{"n_experts": 80, "experts_per_token": 2, "activation": "swiglu", "router_score": "softmax", "normalize_top_k": false, "balance_loss": 0.00345, "balance_bias": false, "norm_eps": 1e-06, "tie_embeddings": "early", "optimizer": "adamw", "lr": 0.00219, "beta1": 0.95, "seq_len": 1024, "train_tokens": 317000000, "steps": 5206}
Below are experts of layer 4 (counted from 0) of a mixture-of-experts language model. Rows are named router (the router's row for the expert), gate (a neuron's input weights, with its number), up (a neuron's input weights, with its number), down (a neuron's output weights, with its number) and show model dimensions 64-127. Each number is 500 + 40 x the weight over its row's rms, rounded and kept within 0 to 999. Numbers have three digits each.
After each expert's rows: "comes before" lists some tokens at least twice as common just after its tokens as in all text. This comes from a sample of Wikipedia text that the model never trained on. Tokens count by the router's weight.

# expert 47
router:467485494479504517521540494521475484485532511461474537502531551582569537505554502496507498461443504525508509513494496522566555494469572539451493517450423577469457559537546548561544530535512511
gate0:541512468525470478505515568452489460519479564556458487464552547498515496510490509480469475554522496516480546471465467506482430465501539509473458474502525425456535427515543515535487508530540453
up0:531509519554504559464395564501473532465502517459510562451499491445451428526512509553496523509417532447472469548435521449451429546522527533506465516478509484441471490409550480492514469433481548
down0:506455467561525550481505523470556521429474576539419539465571523558402516499467587504509477543511522507475514555450523421508527469454494458548516471503495530495495448505454490481449497480571483
gate1:493506486448449392557538512491508517563505422510510475596495598533483457409508479467494438488496460483489578523495502520527520489486548508421499494487499534499498494556592544563433558534509383
up1:470514456478553500463516519529542522488478568517558484415525455472461471561458499522553548517510507435521417482455548520467480479452408435540456469533507457502462504455436483350523460478525497
down1:495455472457469504501556460525502447501464574582487470499507544642516518459421486458408520392485552582496484562495588445468501436469435538562485467492437494488508510580449519555493477524601537
gate2:502555475500429425519516499464487499495513533585590422462531529527421449383452518497540565506507494444493462466488528528477474467537472464499516501577519457545543515517525492508513482483588500
up2:457554435453472482542558474403501489505558512522510444485481533527414449378579523462499543479516466487456455492501500453552504526460468433492521569542481503526459516518512563479488475465521532
down2:426433525487557538453466505552584569483554534478487559524505473517532578460473537483484543492539525479482483429488552571491483488488597449506510493496514507505489504518467514502483485457474444
gate3:519484534500487482567546517523525547515449474520543496490565458538467537555466503544473533473459515449549474512502493543448452550523518520622502460515437499482535463487493493506486550422526441
up3:496546482491500480496541512457492468496550472523491461586466543553557541486497496502527509501561459590477505460530499524483517473486459569398498460522525485476512463508405536455519507542534436
down3:517523441460431461514506517498458477477406585475540566525480541564544521472527568542488470484506428416510507417546506504485470489546487568446543485468480475534509482488498529492553453498447497
gate4:499448446431520490519567501481507422525513515556473474540531527512556522542514476482528465476447444546433494476513508524483485485575541468492543495500363497432450524539498490539526485494544507
up4:490463472416532475498501501483492495515555472536449498519521533507564526536576470488484484477460429532491499461493510479515508509579570460422554458454418508465479503543561506552477506549525492
down4:556468513586502591496501522469501491497492598568489503489571513523501504487497499508473528544466504576451414488507506495492504484390448445531517481495496527488455494529420445560545482447491517
gate5:461542520499468396567473497516520590497490490517465438472544441505545517409487527416475499487468462500554463482531521507455431460480476496604513479565514458472522435498562497548553502493500502
up5:539547468489578555582572455507526506486486563398487484491529552416439497477430518564560401502481550417536423475432528508488513491518481490516514456540463487500518510518520512513486549484460522
down5:527497511519507500472502500529607456504458471520565527541463546538521526481491442509452525436535488482505522534500524505534488471540446463472472541477536466489473514508442494583469470520508460
gate6:553470511420435496471518498506548514467486522566482477615509470533511522503474445490527455538514556453497475488467452582525426465517482422532450405494554470501531490496477509538423520478583455
up6:546433533460435487456528538487548479461512517591442496599496531485504553514532413464484451491494519461469485509461484520545471473479481441538484438458560484543495504521563560527466509510514516
down6:477527484438455479485458480500425469483485521503516492501501450486441529540468520484451491547457499476490500545547500561579479528484498531470558502454513557514524523487536465448512498586516521
gate7:491462461493459477532522486455484565465456569580493423570602521590467468456454552527522546537518535478560494495412521584509463452472545488504563467552504461538484524516533553540480528471569496
up7:480556463515522465487491427435489448444443474472472511490520586539502519426528510545536588458529483510592444510461498453512470482472523506510507467464368550520437563430553446463518554448506464
down7:515478526406517509453496509479483500512486486546550442497477545431523531485526474490472425469555586493511468442499483526472446496558574488428590519530501469480583498543521442518443437504477554
gate8:503431531409487489538557471486465443492481474524505485557561511504472464500430534501482463543471487480512522402457565563499470475560500477547467461530478470499510424536507522493481482520507459
up8:502445557458465544498590509419493420473570442571437573507543520585579485513512494467414498501508485452500538447498556482585509494468527489509511504431502537489512489468523527484511509483465473
down8:567544504544549440513531513500514475501528443436498487508540485462434445470491586577470519551470468560507514520470528534527473545531543508495536492531550467525477489480488557444595577533464517
gate9:492533499485460449487592447480516549481456478565500448480556479551490472498375488536527460501525497477550481522504509558472466496533469502561447482533471483458531465513484472542461463497599482
up9:454552496468483450458615424555448527476466525527506439489499443522530543520435515519430523455509480481502457516509504513459542417437505467535484485520488486407469484517452491567487478552556480
down9:458508483490442493518582558584585488481532518532486481585507536511503568483477514419518475515549524465556513495520500537503501505506570516559542586507475512411559562470395534491463464486487457
comes before: "9", "0", "–", "8", "7", "4"

# expert 17
router:534548469481466446547457542542542435476560499495451409527541532505515490521506461482449564521386504571531589467529580494444464482522458585446504549521504477508466515468505564524495545528509447
gate0:485534545521551440492454479512542513507506483479486541460527528520473456511454518517489478593516523478493529507518490501506478472529577546489537496466476544493472498525519512447489536496517522
up0:483485500494488552505557455502440505509493530482509450475480494507478504497575561491501497469527559494501463500452448558565505496437472467533559473533488526528524553467474499543495429476483520
down0:462537474451470445512470501449479506521521485465524462461496508457557490518573461492429461457548506580454485548533442534517502557465418481563524547583492556475501525533558560539457476535527472
gate1:493452435517517441491480561570449556469475523480508499508573522407601495527431474523518449482447471445525500467531470519512481481475381486467432525533474431513398495520454509512530549497477499
up1:501493533481427497574490519354485569530524468487555494480428526562475493480531485540474455554559549595512535522544475470516503511509542477561570461454527530451539496498499542466457473506495477
down1:524462526486504444455495496493449503513473457468513511475516507475464483496481557562475452473540568457476500483444536519479388472468513509429449444500459476553550483456451496493491511490492482
gate2:525481487546514467534471479528494462436491538517524481492432548496524536511545517492453546459502535498482526548474553474495525499554479453475584404478376543463470542505523523517451445505511499
up2:497523469475583523519504583518470454523522438508430471510574479463499515448518439488541502506488438467517467515432491497483408518481573527478571499465516536535490420539458468560536537491587423
down2:499524533507521591448537511488486467491526489512526494539454509512505502488511521507444507516457464496462542477492596523408487486533506472432391518474552517562435438544460535475512498563434501
gate3:552551449499493453450442571466501449462511555510490519601501446429435500511541488527570458503480528452586557478503526550471489492512515487500535521531428535538494504452481472519546477463551509
up3:569483491451518536478475539471447443469484478551465601497503520479490456470531470465505554442471484480516486550467485521465479450514535437480536452551441487550478474514446478549474429487548542
down3:423517420510484513475491457547530542440565475514512524523508553489491443460458432509426575519507462537491601521468522488452463476470607501488448544522444580497396492555488479481524504480434462
gate4:459488582554470483490494520533494448542413513530456532502557453492476516482492598505491457505543588495495507570476504514468432503542605449496516459552425513422489447500476490451526533448551596
up4:431453520541466532502534548508416472508464531548493506490556485545502560516507567442485530542505571497462463510439499501532480448470585475572509488547472444420508457501519481518494510435529557
down4:562507496454496450526451572580515426501444450549450501456511481531525546458521531497608521458477425515511478522501489458455518593435442492509471544531508509467453486505551466475521497540474574
gate5:554489452529531450452461485576528497460560485532497551525504460515488472517514502597509509468493433436484514518571517488565456498499577485539437460557441566478489442537540448612562483480460495
up5:500543558595521494509491489460474540474515458475455490473557528488480444498494492502504459528530508498551522485532478519524491519497423545466480515473538546550487549487559517485487468553519538
down5:530484520494494550468500420491529428530460460484490499535534474503545519438465549499590545483445438428464440449583467486480511467527442512513543487485495396555536462497475484501533582486569523
gate6:460509567513516477525493486515515503485530468556542527514575497534486492501495555492573517485502521486434540568529474504488516457545573519458500554471484454509509470481517531532446555543499491
up6:442489533544499466538498499521567532529537479599564434453483569504510490476499513491523506491496490524394523535530489463458526473442476521453565560449531431454499437499443537481406577545473471
down6:530509533520519423520478476465503537540534471531483557452548455569489486451509520522455519496484526535502557445461454444565465490433528486455520451425487465449421477396568498485556547463452518
gate7:465435567468495490490484464478474546469484462487541491482510509487466480491574451567508476512530468494458464429516513481510519483536503541571589485519500505528521547485538559446515539477513515
up7:502511544498457477510468449480485495442510468513536497502529474486459488506537449546489515503518441465515496475481557487536517562621502522520557487513449528533487501447538535515487545430486537
down7:497485508460572551532486507493520502483410512493464590458462463500509506460472526528435465541466458486449516458519451520569498546515488592493581453519469443542494472503550511516497475458516535
gate8:488513480525507531502534440499539422460486526595498472479523510524507432516495445481455512484451528512511507477496502480537586573545541447419474517526417473535477503533485443501483477502484564
up8:540460443464495474469507512473460540537537520481456479481472423469483507539467464535524505531522528483511494427473530478465433534613529522502381430539527486510479513618479449414477489499501551
down8:437575515494432536541484502508468497490467562507560516586500506587522464538527551487468538489479471552499509502513553553462562522561564551372489523538488492530505479548480577549499549544465550
gate9:437479516503511425518516514517492451471488544526467500524511471536489492455504560497494511458484589520479509564467588504452389560476510453518492539486466471481520531528522547540449536505477505
up9:639488449521520479439488485522512495505490464556494501537428522487489431473491508550499535539472445459520491469507520513586534526509460417465411513527444532532541446484485437535603361416427477
down9:422510444494481508502595443497551559492523512447496485527493489462437496583519430516449478509511575438529554567476524488509495468564519497569535528512527598500503602488474474515534504493519455
comes before: ",", " (", "'", " and", "\n", " were"

# expert 79
router:531502494438523478549471470510472554505465498509509560525553485516459459549485573500438516534565538521434441463492516447515552533543540524543419538459449525457579565444483432456539502470470502
gate0:443522575529475514487487478491422535532504539485440479502413440500504499433459515502478430532524562524469523517505467488488529492519444487529523504530488490455453465460481468517547517492521539
up0:527472397486546500470534557532554481484486490567532501495504594573459529606460452521511478412462498455524496543461491532508505538501530545460501471534479495514533444515534566432477474542434495
down0:508469488432497482489467457531538428513487441475529482487492541465450519501459519474497509474540552488499487525496539486512478566490428452538425467452527568567522498546461524491445522557495504
gate1:511564552549502555523475448515560494523511456478454517551480491538544502427494555514489488486436447551471523516488526464531508541507549468482455517520523478416501414462429483550523456555510477
up1:513558533486477497472477401523491478540533494507492469480474514532585480468484544507439490454476485480500469439480471473549522527487596489537403471470520513456540495523502538489466507525506487
down1:538524515575474553426473447482491489446626444493547518509497478568514555497546519496515471487532502530540514517461484540542587500551467533457464486487539459519508424463485511512536505438514505
gate2:540508467517489409523460442578473524587520525444492499461575488479565487521477522402484506554488492485561461482525489490501530513502507518540468519467515547394507464552534491502540508570521520
up2:524518509576487566507499560465550512456526479571443571490515477561383538500449566506504548465476485522486481506487550489539531491477509468497519524525425472547449433483483550459498521432443493
down2:537506531504548483450493465472527430482424397547526519534432546529522554530417515480500447449485501528476519504470511523532508552510422496408525493531492449460530515505484469538471452529556542
gate3:558548565470515479486472476567549489506443573503530430541462470512518506443519552504543518488506497478489474552519457524449457501519511480472523457518482512433516499449567513589559470445467455
up3:412444469523471454444517516487493476500548506519596477388517547528551533537479403496433497524445449458570508442469496562542494491499563542487460492531514498467439490604495502490480531515545523
down3:554447476489458407500499522498507520483507485576502402503483488485525493494499472460507440500518429438465502467459489513466466480532478536547523528500479503452488570450512521482505480493608559
gate4:418470507498544505486462518478530444464449515523535462496526532522462569499518563546522545544439451469550495574493542492510501514437477503522476470502532517526475526473511493471549508519487505
up4:495491470486509433529455511483510425449489494380546471450494502399475444483480469541521511534451402461508501504505457476480560503474448468517444563513504531512476463462517447499552484476528533
down4:472531501533474521514453528588533482524568447418477506493578505529540491479462493502455541538536497565454508507453490555522461490508438591600504546483507559581518547568596438412472498476449446
gate5:508548531537560448409462482579532511629478480477503469496485511527507515511537517467444465465553530537425543524437511489466519489506495442446511567524553473426554497537527540470471464515482517
up5:490522554459493574442544541523527507439472520505469451541556483566490529512413539565544556526423465488545452497491470533498466472503503543491573480546498509484502455459485476518566519514524458
down5:550511545498491502605485533475552496451471549560518526513461563433571501477463559446511561581520471506568509482549489566479462472458525471513439500511479496508428505565544563529475557544449521
gate6:459524531521536553492501464444479511551511475465539514489515460505479486538478465547553497518476466521529507530485518479496558505511517491508456516502470501518462411490500442514529475464481475
up6:460496548493588543529488472448468492513497444465482533517484451472435424557535500568495489513551519526492516505497482500507548550477565503559398535466416511531500475509516426492566506461477568
down6:458536512587561519541524431459502519480518536540513482517532490481530563439461472435552485459576477478489540460474483491439511480509496531457524523534466446435459423470564509473528493506467506
gate7:502508572487514411494508529462510546489488473494508527420568474518455566503511574492513468457531519477454431452442505476470488500478465473523513526508421540498520498464457439468582560538495444
up7:503473464491476496467519493534444545494524513558456505472576515462461536516463477511527566472488480510529490501493490498535571546592477479496476528521454509507437517448493474368431492534522508
down7:506438414477514501481521532434484499466453560530474590473534463560464481599546416457483481511514480552531507434521449446527478455541538516500478528534493552568488455511554461531546485525534507
gate8:495510470485471512443460541496447458499458474525488483430526507513526451586500544509441552535475397524469506450531511526554542474544498543477442573508439502551465510512509469483514474525509544
up8:500483475481508501478470542523484518511504484538530501436498481479566434561466520495478597554488478554496506451502476514524575466538512517470430668487525477579501534470495490497486491494498542
down8:503517441491529490454476447518459492534477506489514584472504537553478473549484533477463484598472519491497471428515519511518543473563571425500514497460544479493487475504437460469499537548519538
gate9:482488431498480519470522514455510541463493499458530427464483478504513513506508440566564555505447464488525538503450473505546540495511476458523482530522547499523459551536471539469480524571588531
up9:522503448437520529455468493481509537508523458415530502462482489516486468508560427541471560499505482522488496489461498437547527548513499451541441539459538547507518553549493487468551529546503527
down9:460512440560429572473565521458497482483530462440457484463500420543531521520510410553500578517459453481539514498480460510572509537555534523497473532504518473500496568581483496442538526533521526
comes before: " the", " he", " a", " it", " they", " his"

# expert 30
router:457561527462507449462530486472456524549507431469520517472482430484534504424574490540526461472503474554423451523482510598477446428432537412500508512519534446550462436480508541472516510553480494
gate0:518496539481549499543447456570472464505541526456468493486473465470429497515523559511617530464525500541543515494546535441501492450493435474540506535499540531500522518493505560494610500518469478
up0:512523456532526438454518585432484494483498592510517411523529450445512595522485502513560499514503483462458486490530465630490508571500543468536519537507465465516452463541475520492533394533497526
down0:496487519438485532492564462508526517453510459547529488418461512511475514488478438404544437484509505421523504481585479489539504458517479528518462525545552498580536510554513478495561502498445524
gate1:556526488447538433496538431456575473476461513454554456514506478483466480487511520539529441484498547549495574422491551521459525567540535533437429496507485498492483513504537531458439501572529518
up1:514566522447595455473494477410524497514493503461510487464504408502503482445511480522518447464492461524460538491456552584497431597479563508457492462496496451551481485509487495487443531566547558
down1:490527512556503464473461497483517521488457556512426529470471468506447483400491517533446491472502572548446451514456507549503477490508463464457554523483571468536497470449483609510427530491430450
gate2:430496506459498490566475553524451556569554464507441457482479559569534519470496471424500423530481422429554518450470512456458509477475496514535541523567472516543501499486518510538467461523513541
up2:549479507481494457408447526454477529503525516487508498534469454470574509389553524505506537520547445570486540495524568492563532534490524450450478528513504514519458532451489578495502533499438450
down2:547393483476413479543479599519451506499560477498533426505461541460542484551443497381487499532460520462515592455525470522493571589481454500461493556550526464484555478484474491531508520485494517
gate3:505465483455483459527577552530488500453496405587470560483540468497505436506502509503529553559432513428481496470516502548493521545490503483516504426471511463512509544499533487485497460476510480
up3:499483530484481497519562541524464505484535415497480550471509470550539426466510486522522569556471534452459480499511473528477494527495476482523509451463523446525497529486522496462492495497505444
down3:515524541466427508524505474466554475539482503446550539467496498484556535494509449506482541527533495520602459498511518504524471488475455505521452471473443438522495456520510533515607440482525468
gate4:525459430465523554505490535510492564512423486465512423538500471455499523471554462510569495541524521492486549487488436485492521485553530546585516529430464523474513475510538524474563571482467522
up4:505523498471496542507498504484480569529497485461520488492426458462520499477569487540557505531575520537492554506478471489521515484499473513493535575419432494502476488449571584532528537496457499
down4:471555529474517580514430506488478486511441472463459513590443461422585481505542554577502500497556478600442515519455524495521490441479490504504580490521553509494470513492521511425457544471517494
gate5:481548488519535551472482525517536500465476484519504447514484473486547533535526515483509450472463433549543509509478517534407506521550531487459562453520473462424496470460464515493505495555553419
up5:491531521498447466540513452443461556511499547481543558478526582474479522517465490485490512460510535505451448548508520487478496450497486500502551525505531481607463511497469484541470530447514479
down5:525530500498482512571499538452502584429500542488517558420519499540526522525500472464466526442491486452517538520573482485488500516510487523525485448491476487512513504538561429546456486530470544
gate6:510462463571567442499517499468486496498429520527499508516491445546572511469497541388507513482493426516506526429571490450527528453458479462496523488533514471506476500491472508565453529561528483
up6:478519556476449554436467478526432454558512525476533491482474524523451467471510522547528452516514547512542499530486458487522406593532518478466439545510464553554478510526525555473515511429436486
down6:512490464411507487503539511508466477498469489588518490480525458471489456492497553559516513495502509508510474552495580570486527553547435505525515481501508534510500576487536460488441487454464570
gate7:413530502509543492480561463506483515489551490530566448479487508509495526496519501474448429424559428479487482506488586547478440481518493433454503475546454480484477488418472509500435417569506528
up7:524519509517462460532572512482506469533463467540485533518537507497487496540499385445536507467479513501565546453550471495526563548427509462530499543549464492527526449646491460504558574470549555
down7:597498503441490508578496506535391502468513504507523504480573516558471490483537512446489504492436490487524584468528439495495477474492556490576496532485513540521539438511531534526451499528511525
gate8:475555433502421509460376542478594508499527499436555472533515511531432480447490540529493494436514539488444476487507554460475474530570469473516476502497484498440489513574525452430490490506459529
up8:462554465516456501459418529466573551534582488433509509520493486529478469451496554539435496432508466518429411503500576476540483523517462455499504452486514456498454513544526482443516526541445550
down8:500580547497537499583415513425500486490476540434568509555491494490548510486530540588483422487538497550437481475483506489502515454501453509453509456498471479478499538463516514505426491497493470
gate9:555434527540540494522463511527567502503501500448498501551447486464549435454492528491524591530545450384475494535497594526538489530577523461487526424491404521489489508472453466454514404535476461
up9:539455548571497471533501492507582501505561478465515503556435510479581462442531504477525557524515465431444511556501528520543490514495519448454516471499368468479479478507472456514509468476490461
down9:485512541496547425485544434437518486619505518513540493525535545459521511529475481523529499491441522480494425564505512473526449509502499457480519513530478488505545495524498411463508447431524506
comes before: "\n", ":", " States", ",", " |", "."

# expert 49
router:491559448448488479556468540528542466470560540554504540496554530505512560467462493484542525543505518451516487448477576433470543497466506555548498453436550567493584470509607461563544461507510552
gate0:504486488525481497545430520559469478577472475496429511453567537466502537433439468514482464525627519519497488495514538459483565488512528539492576534559530543465485530504555475454527453441507496
up0:482493487532506456500498552553494475581470476497487490426557512489519501408425509547456473529560528505460523542517532478482574533510488479488552490549530523479474540464552489423502510442562534
down0:477527483511474508474441523520523538474584510481419533489499460541476552512613412444524541490570501445567483488495543465403554457506483515469516529514499529537524540503533527470495537478429539
gate1:482531429492468477515523456426519539505485515478551512548443481510509499525523455507499460493507547457481477488508497549472483446539448539480557485487445413606524452421512537472376480458497439
up1:489524395427487476527493527492521519475507595558466519510531421488504556460437415512468523584490543450509483462469509478475516459533454580478575495497506513548513487461530517578378484530483461
down1:476490468503540534529467474475583474452532515538490496530556468511540463536554509550545455539606471515510491511464484500490446512534521463541475518494476443484559474526467551498486503449511544
gate2:502514489466473506541533517448484489508522522525586449451475526502486468508471488405510541507453504544548460493459504489495468437536457475546522532518557447483509502423507487458501472519544495
up2:490528496562520444511482454543567497488458530469459498462486528519576510492506481539498445494495463420545449503551470508482462504497579492492508443498454455502515474578505541491522475439449545
down2:545502516511500516439554506513544502488401517448465474480490469454538489549569571544462498516457466458491486532558493533538511452511543449345527528551499510513491571478407507574483513504457484
gate3:545444575548483559506478560488494540457508507494527557487468559451496533500483501502556461480568456502488528455597448481509465562498505465530463532527482434536513519507503452451452528367486456
up3:464559440485512440507480411523504498576465447482465430494496453560507424538547525480451501501445554518527414552441483516507532453462487514496516474494495507464470504452449547509584461589477539
down3:558433532433485524456561427480579471454535482506534488522507562492573474447478540536416490450552439492443553522488495524485446602545488448527510524511467532502499546517474484438458438490491463
gate4:540490503476493472507482554514459519619476498573428571486558507562452479516426506498544500507471556494548470601526517466550562476574546535482468423569459545515513555490539514464493547498495530
up4:549494490458480453522465546514467484618476523574445543471558492578485456521442512508513510485480558489552475612533513473537547492591542515460456461555469520511515547473539527467498537494496566
down4:510480488520403540552478574524501530503571479483456507487458470568481533515558452527535548451530475487533515467515543420424535475518455491477496486498526530531470500509534498487536464503443472
gate5:468507467532486481510523506467506443483442586515499499445493495528419498452458524512523512490448579515544583522537494486502561442426497518496425534524546519487526491446572471527542510464471471
up5:549495504492518503456474500544456535504537473552489499561568499531550544524529501556445497504494446454518429479523547533495448562531503489500575473490463493489440512572467516497479461494510509
down5:553517450445509532482542541554522500538493458509543407499543514543524471499481540537508489518480552489499506551463545453561476527457563449527567522521435500510506490441493516464450560446552508
gate6:474480442495567478435524506488528480474499589512476508477485516492511498513560479500482484533576557513483437493458486508493522508557536544444540467469427526595496508476484534474462588483475521
up6:480536442452522458456536540512552468458552562568480508483556514480516562505447444443544483504507568482512476472484461503445504512537532513488510477487459550546557465545541485565486506540494524
down6:461524437502564485472478419443554455477454577501489487545524456529509478519526416476507502474571491519485526464419557520507495533518450543493519522531488495503505502483460604476491475476534518
gate7:428507478432464491530483475469531465574503498546484502529557498557515530469521530449552511487404544515440485448571463483487453522442455383494526512485477444511459490515506507545490540442480493
up7:557496534587507506444540495532464557458493493422480495454508492398519468529484481550479494527566452481558516577437519508535543491528579593495495503552489555493540492481485505449506496568487533
down7:600429489531506494546559540499485468449512501479562481544483456506481448527533521471519503511480492483479491510523455492504491538492528468500548529498507474489524522419561525472483451516507494
gate8:511475534456513522555477471536457469535525570583514504543433474478513509493384530578458548533582494491445573533498530470530506506437470540547519516505590502488515550553522509498400491508414455
up8:520520454508460494411517522482541528484475390438460516494578533516465479501596485423576475481446519520527436474504458529505493489490530472407475483507435486532489461447485469482611511494563524
down8:473505490425498543496529458484552469543414510492527458499469520482543493470525561487471488478429505544465567452521548430493524524479487433523499483508470475511511483564475463493484461535505512
gate9:529456564501432550556509496442515497425511424468516519522484606448469539477514509514540465478558476449473592503535476505454494560502511480526456555491431484486471516536460431506523498544494416
up9:526474520457421533536514509453534503446533457482525533540494580447474522439490505522548491512567501462430604461510509459452504582448507469538436547451487558546470500505487418560541535594496463
down9:470598449492502510470529520525394554575527497493455529454531492552518448516516452484500526572494498520566483443576498508497554512459509514455519495486593495541516502500535560527551543489514502
comes before: " a", " not", " been", " also", " be", " an"

# expert 77
router:496466485460458540541463524494514456440509512495462533463527490494534436457456572538509487511504528528524455488450525459536498566471481475543471531461483558561566559499529459504556505475481494
gate0:438488503467504486485467491501420526455476411542520497499363515567555507501431499514472546546426500507436471451516488507489525502484391520397461523496592512569486494466440524453496505512514506
up0:549496528523476517415510489488624437491528513474509487491551481476463537480499503497513440482585545483543490466551529517493452476503541451582535472433443526480515439589533503609493504536479464
down0:533494514583515495500500497510455488566468467546430534518486514517420517466524555527569493463458464431499566589483508519516511498474420534449472437506493548492474474562426475547483477557543454
gate1:536503504514489480537424533495562459469477511517571502494517462504472544414431481519490531545528550431414554479492512480504488518455457480548553481459577495516534513519561555541522557540477474
up1:459521502477463453580476518503506484491499466460601482396528434523573496446442484542464518558515528430419527430480478504520541505463447505524502544451570500505497524523490617521568486482463598
down1:579489551505483464487512467520527522544501426525504512506459527524502524487429495438469472438477492538424524508426453494484536518465540570540593489553541482485517451498491532529425556496590452
gate2:536504476521511540443448520491561484457568444498550514498556508508439452486477542483525484518525545513432468530505491504522481485527451505521521475495516501498488505472514509430566544499456473
up2:505545474533528529472450521494509513505489482502512492491550478500480496465460507518550479530480509532443511465452503498499560564500477464525460541487483526497523467452501462428576495503519562
down2:555539469474483484493579504521511487532535352472504493549545443487504513457553499480423590502477460432493530473487444471539493480475535519563455440501472468500503485517463442419470527483469456
gate3:530510466470475433478457457511521471477494442556501499499574533475482547552493554501519393508555585528508455482488593502545517482494498475502493534456516523488467501544425489577400494486497494
up3:517518486479381409550488435544518507472506482556519424462534452456555556529545487439500432548503513406407462515546467497432497481542525499516489444474621511472500489614459470534465417511516516
down3:471506478567489519437501474478475479548556579482575447572513485525533546533509475481547539551480535499504561558492510596556516454550454498439557522473498516564402489509540526506526538526505519
gate4:502503502559505517460483482529495437450429562452546489517423475514487541467500475503460455456472509556581497473496498538597550555557494471422484523499484466427484534420432502525495555500588551
up4:490530546478561506435566522512484552567495484483450503497494534466472547543517510517520537467494517445543499507512489523440489449500477494489515514513533490504443478517495410506458440501510497
down4:450471475462528532485492507499540451439483482484499453501467540508523563463451484526522498505452510526442549472430500505427486423443474436472563487548564510572506518507552501458489448504528489
gate5:508480469529432553417442464529434509487453511482492392520505547472504452408557499507523532546497545461508537470563465521537471466575542531530523527506473538466480484578464477427516504435492490
up5:535496573521575462584530527469504436521488553525514546492520465566497516598484475461482438494493478494520451524456529514458535513505470442482485458486512457483503484355513500522456503532558464
down5:445446483540497518442483598529496480450529521460464462494512473505510467478488431509468420516552601491530508518585566521428483543567533406508483553446534488461513476494451524552496450497487518
gate6:536485463466535481486532464537520516488556510544530526492522561553491498500522554449449481525618535542475523483517534510512450486460590438495567481505494564468508479535477519608477510475483522
up6:487444496503406503465471550472452555481576507580514458521527478596572575424525515499531466526446433512534558460508448530454480545516444547481549466519472524514502468522463491458506459475474561
down6:459503587476584549476473502487443442544515509549525481512523499538477529556514555482471511514453546514432565546509509556526507475488449503508469504479426544570470489459555488474434451576532537
gate7:440532466501554502499477534542457488504504464540478525516458564554495506483555521502493531506486511546593567490471439492544551537500517464336449514508469483477505543521562523422455520502503519
up7:592519509499463535508538452473592533480572489432528513473535436462490485534469506425485462483568500526453462537565560477483534472514455516639476486483551525533537479543514492566507502551495469
down7:502555559502492436520523385475528508633547487550492551554498519529415487554527526534488465510476459506479549555466473495521538492453463521468505524504496526484496482461506514573584521531558465
gate8:475476481458569563532531523475526493515462502460494498478428523484508518522513468492451414449469439475558544515456534506520499541536448586461451551529536517472429391457516481485484469558543452
up8:498518546615493489441489428506448499496531432517517444557578525548528513507484521493548529527583504467452506512487457576465492429406523511466518499532470498484482535501497578479487517467480521
down8:489477490555454463467487557489535443488546517486490455465474505576448473476547447477513507603476447459597446522452456388488512532525525485481442518486464511584480492453587478470484442442502520
gate9:548515537557528551460531531464507463526520465441491512537482579547503537500442489483495480439493415522570500517545469501432509523534434514446488574533538529510419452463537494491527513545595532
up9:491432525550528510526523507492500488518508441496539562501541456574495444472505536491422516469550538570448547570557480530554497482480520508520467401538471509486551482519542530569503557510484451
down9:500520515498481485526490546453460519435524488546473496508589567536467530513422557595521553526542466458554493471515519525430489561473463500487510471487422537540481495522479532487468529532478505
comes before: " was", " is", " had", " has", " also", " he"